Weights of a small mixture-of-experts language model, trained from scratch on English Wikipedia: 9 layers, a variant of Muon for the experts.
Below are experts of layer 6 (counted from 0) of a mixture-of-experts language model. Rows are named router (the router's row for the expert), gate (a neuron's input weights, with its number), up (a neuron's input weights, with its number), down (a neuron's output weights, with its number) and show model dimensions 0-159. Each number is 500 + 40 x the weight over its row's rms, rounded and kept within 0 to 999. Numbers have three digits each.
After each expert's rows: "gets" lists some tokens that make up at least twice as much of what it gets as of all text. This comes from a sample of Wikipedia text that the model never trained on. Tokens count by the router's weight.

# expert 5
router:523393533509519514455634499428530570470508533567605511445500473439534486500498532535531475486474538562525458494487548544532468467538489507503441490473521480493485537415491487500516485499437575559514510507521478484482444482520513551556517447528491600487544558473422479516461520465464519469553436522485503454453509528527452544472455520473536476549471554463504545466509555516510541502485433468497555472619511526534555486468534587502527545512534539510499467543527476506507487476511451
gate0:526431488491515479495550498523475504436486480422544481490452459480615472460524466520499448489469526517571493458507535497493453473492500583579507542503440456550517548495498453456535545468504547380508481509496496506496541593588452523560521529548422492527480456508484497538491475468482513508483529514481562557532511472458472474494449582514512450510509427529458482397497529553478507542529496462497470557487495520469496466499452522457552471512557476433572515511502573556558537488492580
up0:534490512449524468477450519454517551573540512468516512509491508439576484461431490472506520593571504549507557537552536529485464473512572486490402520511459627451446521552516502452512395434510462572487542535560499508492569529482444524546499537571544488527494544430574515451459557466510529425581494535489501466484470491545483461522488477503461491517518472528445440518487497493447513482537467493516423573496507465513503516514502503490456523557497576457449487518511499487453499468504497
down0:497494567542552492490522522445520545531464573570494477490464449494515446465504539461524502519519450479429454551509460499508463433540509482451502472484565513494496490467569528448464503513530549499481517463510520477529474563586487483435484420511484502454504555528450456447490495431540484503446481403458453421426468520526510455520470498507543564468444507439469480521446481546545506541514574535497531400465542464540482470478433499540511479477493559525501539485524438404507597530514533
gets: " and", "\n", ",", ")", ")\n", ".\n"

# expert 11
router:537465469480503485433563526472461503460457513512482480481499472421573496533473503503509542460504503484526521489435497456463399490504560543523483506438481542430465534484572527454522513451499509486496483503491552519517500490561408498456469479501504543556461578477570546572468541455546515360490544541539549499519499538455513438570492500528483502511441535498562459518465487449518447423515475537481471457413515540552443518488572467494460499486418463493495489495532454542442493512431503
gate0:446525500539514518491569547482559564491528486502509483518451479469511491485503553497543566487500468585495430487505486488503541462517495543512435505459410516469485623529500507574463521546504522476530475489451609521531549460488512519461482534552565478403406499440552547471478526482552455499456427455473530417503511567417551504552525499549547550485498535511532555472475543451476499507548526511592494516484447513508493485451503466504489487412474500523480473482464515530571460492497512
up0:499522501541487470440501551473483511548537461535507531545474467508523455471446484486475494561482462522510469396498512481576465437533573467463489460586474440467435487505524460510450490519521507523549483454517525513548483482421504503526483464550461519506504450469588529555504592490505558513460453468547524507472484483482540517535510493526426492482518500576493583441581609476523480575525504497587477472443506506497521480443478479497419531470523498447569552480465483557542568552537475
down0:518492442541445547508546516444563571479486521541541463492503496474506460523451472478559465574513522540506502530468497516458483492574595536509459476509471495440490498503558465592499519475474508520404541488519516499405508510519510529433505430587475468523579538504470519443468423542575476523509519498474509459467471471468540477555576463486533532495467482444486431535534485533446602463506531493567489546467504534508539495559517511532405555507501506459439496528550507463570515538500494
gets: " |\n", "0", "4", "6", "5", "7"

# expert 10
router:514476440427484494480483477553525441440478482567476496472505449573556464481517455483492498562534504550469528549560542495505476493480479443499485567581523540505463538470414537529503455510454519527523477403529494473522513491496486514576456457491524458488510481498532439461549555456445526551544431534520461475500438556523581525509448547503525497451523531505498513478523517450513491506497574471499443471542529462484563471488446638512554425566521534448511553438513497516497506484494414
gate0:529570533487475489416507543487472468489523526537492573431509592476573566442500453528449429510516528478506444562443464519493489427500569477477441537486465571431448496462483471466567497463476477524467510493584532464464558505482531492549469585494531503537494480442500484450418562461509433534469473521580501519515478556527535492507515501465515491524560468510520559488483486484507495502499510472435491483567444479553538489591561515542443503456495545541493475462578553535499480455514483
up0:519546535507570452501524532469433490440550507567441524428530591457553522472532486467503482483506545412497530488498517479428530465530494392481500521498513484475518432535501468532581485458530513473527507485493525544469530538470423481557521403511492541461522464560473512419460427491529511504470492460492592535506533484508560485472460518484520480459526459444554490505552483536408521484501453522395515496510482462532507486472542525536469531603574467460478473464495496518469506430524510
down0:555488470504508490520515495495506483528416447486570512501535392559454542547545514535487478541418460517469540500417500450578482556571580547450477553538498482523492523532470506462542523538450460489407449504470533485519482467485498481487478588512523503453468477541450435536499488497494583471430426506527405464455487536502564521541493495487504521543490576520504503522452489458487515463578551511590497518498527536487528496508517485495496452484499482489539492488495548499542446624472531
gets: " the", ",", " in", " of", ".", " The"

# expert 0
router:478418443494461476511514541511422599480575478549537483439471457460485469475497514507501505479482464512448534517442572477499553539500491492479546460500506440536443567442542450511505513516568521504505501516508489518551479527568479452557524545526492518504487490494506513494466467528487487521430488422536554622483456559518487509467541517492525490475498480464615492464525462531513522480467461520504503526507524528467459526346528492536489427557482499493462475482548622542478524475442505
gate0:453463476525479464499560502551511463462544486510496512491529469507528479531512416561483446445560482517584515490519517458512456533516507573533469480512472467561533480525517535492596478535483521570511572492482552422514500490578573495473482527516475542468453453576404469467501486487520540550490555441501508495438497549574521538534571498520450467544460515499527466443555478550480583492567485493492427485554506489441477495476482421525508492556468498538530529498581553462570524466457448
up0:531517489508426473506581469578430483531515556466496452485460490493570434450489507572474468501518475510491493485534587468536498485460494504539444494489544495529501440489473392521530531514536565515474497508461537493533513510547509483487426508529435521419447463598381492592491491448486495599488490516498481512528489540570514434563543522488460496470494468539450460529558502481504504548536462505476528533546486490464470457484482500476512459474491518490496363517500537497515468502420509
down0:529477462476469458517485432471469516391496544526489554523468529505491454488495466487434449484460466545506564504565513512505514389544534575512490505512529435455547588493492474576459521493456526464562480485512484390546497495479478521535518512531494505560480532526546559456547545525468489438496561499444452512553485462437461521485514458501447458486498561488450558472479473510430481558513497481496522496498531534565496533582498511441471443449550494534565543500585503481469508540528585
gets: " (", "–", "1", ".\n\n", "2", " \""

# expert 15
router:474497501479444511518598565448475457522483476528536467489478500491518542457489590495385503458476495473556487556523576482526403505487586539499541430490503512467544494526534454476581493500532475516455502462514504456496453538435509502470446493481486493492547509485462521561476544524479534504491381487498475502489392616491533428553512460538458505497495441554558516469464527522510501547466555512497467577536461491475450525494473505501493405468522490495549442476457468494463498510522461
gate0:466454524470426453557528622508476495425463521482534501520513462497470442525539600450439567530463488497450460537510500511533430446528542532462513391545468477480436437511511422474415472480443475483523490473480496501496507517506520482502478464536466510506551554487555522499452487518537547512501400488564508541503495433474459508571518465512473594532587526528513514548450534462541466547441520537442481509529482516529504498551469470578452512520502487466507506504511558465517452508460480
up0:480504550509482463479467538545486514476389506551546556486463462501507443421463515437551439546447561511506447540503502475547498553485571449466458436509614539518541492469498501465484471499499517554482546493431462558425512526529542488476572454505530505461527471485517528541482436510536490487513481443565483547549492490461546476544656468540561510521559526458482503536481440471549448496494493442511536474491506524516509526564561481504492511546513548522482537472431534525508515490453536
down0:470532475493456533448557442500501492452460454489497463538509494426496519580537507523437540446538446500387511536459517513420449503454525512540545533495487537442522459536546467509544511490471482469524417563482558489514468584492503510587526509477478502517416479531506525502401484461420523492456491427519525528528478547579486458489468494509611524518495516480460465507489492538455527487500530574533555479470503529434463440499482443460539457492540467478438453492544432526473509455535510
gets: " ", "1", "2", "0", "9", "8"

# expert 1
router:538459501479537555433452512501548549467520575446464447532497523558476439530567470485533426599486524485524458510519507519442465550496556515455501495541445517493527487476428503493558558478482606498502473474497498482497562500507526519484520505519497481486497607432511474611534435467512496526505474555485510421466429560564531545495476495429534482516548561546486489541487486536550498504532522449509500553483509506438481502538479540454532521442478484481536458521503442551509617494504556
gate0:553445427493485481499496471488513545487553421563475497502471496467547437538517448549513601400485481433438478544517480480503454510532492494490441507558522496519499502470472521528498488491537444583520607507476547428472538482477522464536430525500494475494517541483574490470497434421459544531511515558537475474463512469488519510517487513458512426462470461541497515548537516552502529477531592508525526466453486430434446532481544466453523522542429449476482486500554494504565428470533416
up0:533530471556526464466477523502512508461556484506544449468485460533553484577449531514554480424489520483527518541519505432549507529480504551540471476602456505507492571528519589535495578457430504479463556489510555467465555492576478521540463494480473512496524497500539503519454475501549504498505489487509500485506472445534461520518481508450522499532495550485483501498525457533445401504544488526533588447491472535474507508470463546536642598500508490459541434640501473471538529473496559
down0:517466555516502503507514504452462467433492455590498486476376494453527496471504507494472516547471584526523491500462537474522501523479506515495461467533431535497461562487478560473438507445461483522477466584489495487550491464548593458407474483563508414472472455466482503408531556505476466480519472502449461513528543454483511477502630449440467530548542502537551545533476565500522548481478507473475465496410446454548452482489525497508479503527520454486502472463474464432508553513429484
gets: " a", " to", " was", " is", "ed", " an"

# expert 4
router:465454469471595526471454397532607456496510543525493510476490394509468453433489493471460504452546454504468504535498602418464522522538496479505427585502450484492464568433477517491531466523483537489529456493546518535501437482501493510491416518435490480518454532552488493482583473489519484558452518493523465559496466533524531473466461521512546491519478500536500473428480516533487521479534481489418487458492524532478533549473456515459549589585433539503511480451530512550473544479470457
gate0:459550530473484499523527411461534440437463410472572531466505462472494483566490468569520539508533490511584519533508449476519529535533483536575439545453458476519577545509518439496523536508484493513516438480446535517328541513537510468530502480476503519469505519503476500436501523504481493536468452516555530573465562514584492530516506488506512589441490410487502526590521518540529533520494483557513538479453554528457504492507529439527478495464511467504543515535470488479558485466560532
up0:454471492484505513526539454551580491430500480514457500455480430536466533524501494504509488509548496451487542483523548485487501516565465506569448495469551466512515489571497483535533506550492512409499486482493435486445530521502436510482583517469477545409484497496443477472537485507533463446476490484552465472466551576555440479472527462488510584406483473523543557589477489519496527439495612460478481523530544476529500463580503569511532451530499490472552436464457485461522578424569499
down0:497493446478539476466429569453477460484520525509454494524453581500501411534510426466496436492557535577464525583498499480516517469495487451563549514538404571488477533484438571448507525462521509473508513483466530486491466502566491436461514468505563527493524541448543494463498425494544507427504539461469489496477489484545560486457435509500499453519510495523510524525513456459461500523507412481490518472489548520530511578440535486445476555623478420543440538515538567512503522441520481
gets: " |", "|", ":", ";", " the", "-"

# expert 2
router:365519420472560545506470516505424507484483495527567552470492468472448523436464508445432545485516497516472507517509425551487485520496436492536555500529517478523524538540481515524430438465499500491444532542502461534530457518466511439508446540596516504539510559523488523538513484473459509456485536462511486499519500445509513481436522497496486475473458458579487515454531530578533477525459482555447566456544500494515426553410571524536537458448488511440502506508480583486510397437521493
gate0:501440431508481482496476521599488522558514495413497485493439412513469558503511482496499453500517409477511493506525483458415559388554501502494484508520444384482529473484434526524536535562528500491490507535490490501455517553500507482488557485580542518533492420568473539498525499499482460468539497480455450498508488490557530459541503522519484461540491454495485549489499549541570519483454475497458437454440559472467468508501502591511472562435517583521438457472473552529560437494526505
up0:505565450461489462483513516591502499522484419471528478550503442539426562588595518438527486547439527552488439521499547557508480517492483434475539488505505487555474503416508503477452527460468488475538512501476486515461513493543544469535487509533552478495518482540595392451487526483439569494502453482538517412597383488551498560481532490436481501465533492490500475490521481521442502527506527481542589514480508534461468519467590519504531487499455518528483517461526488509518484520457444
down0:485507523463517503539465535464546578502401541566525605458525536593488504492439484514453519500478507515478570447542469561502512513508507555495567485478440503468540522542514489484440551537559467508415457570480492522492571512519542547538392514526532540480541503430554503484563559557460446542498514519562486563493533445508535509497466525467567503480599494477498502501481490465513471484482473517500511521475456604464489549463488472428515524454488533482507523443485449495518437487542481
gets: "-", ".", " S", " P", " L", " M"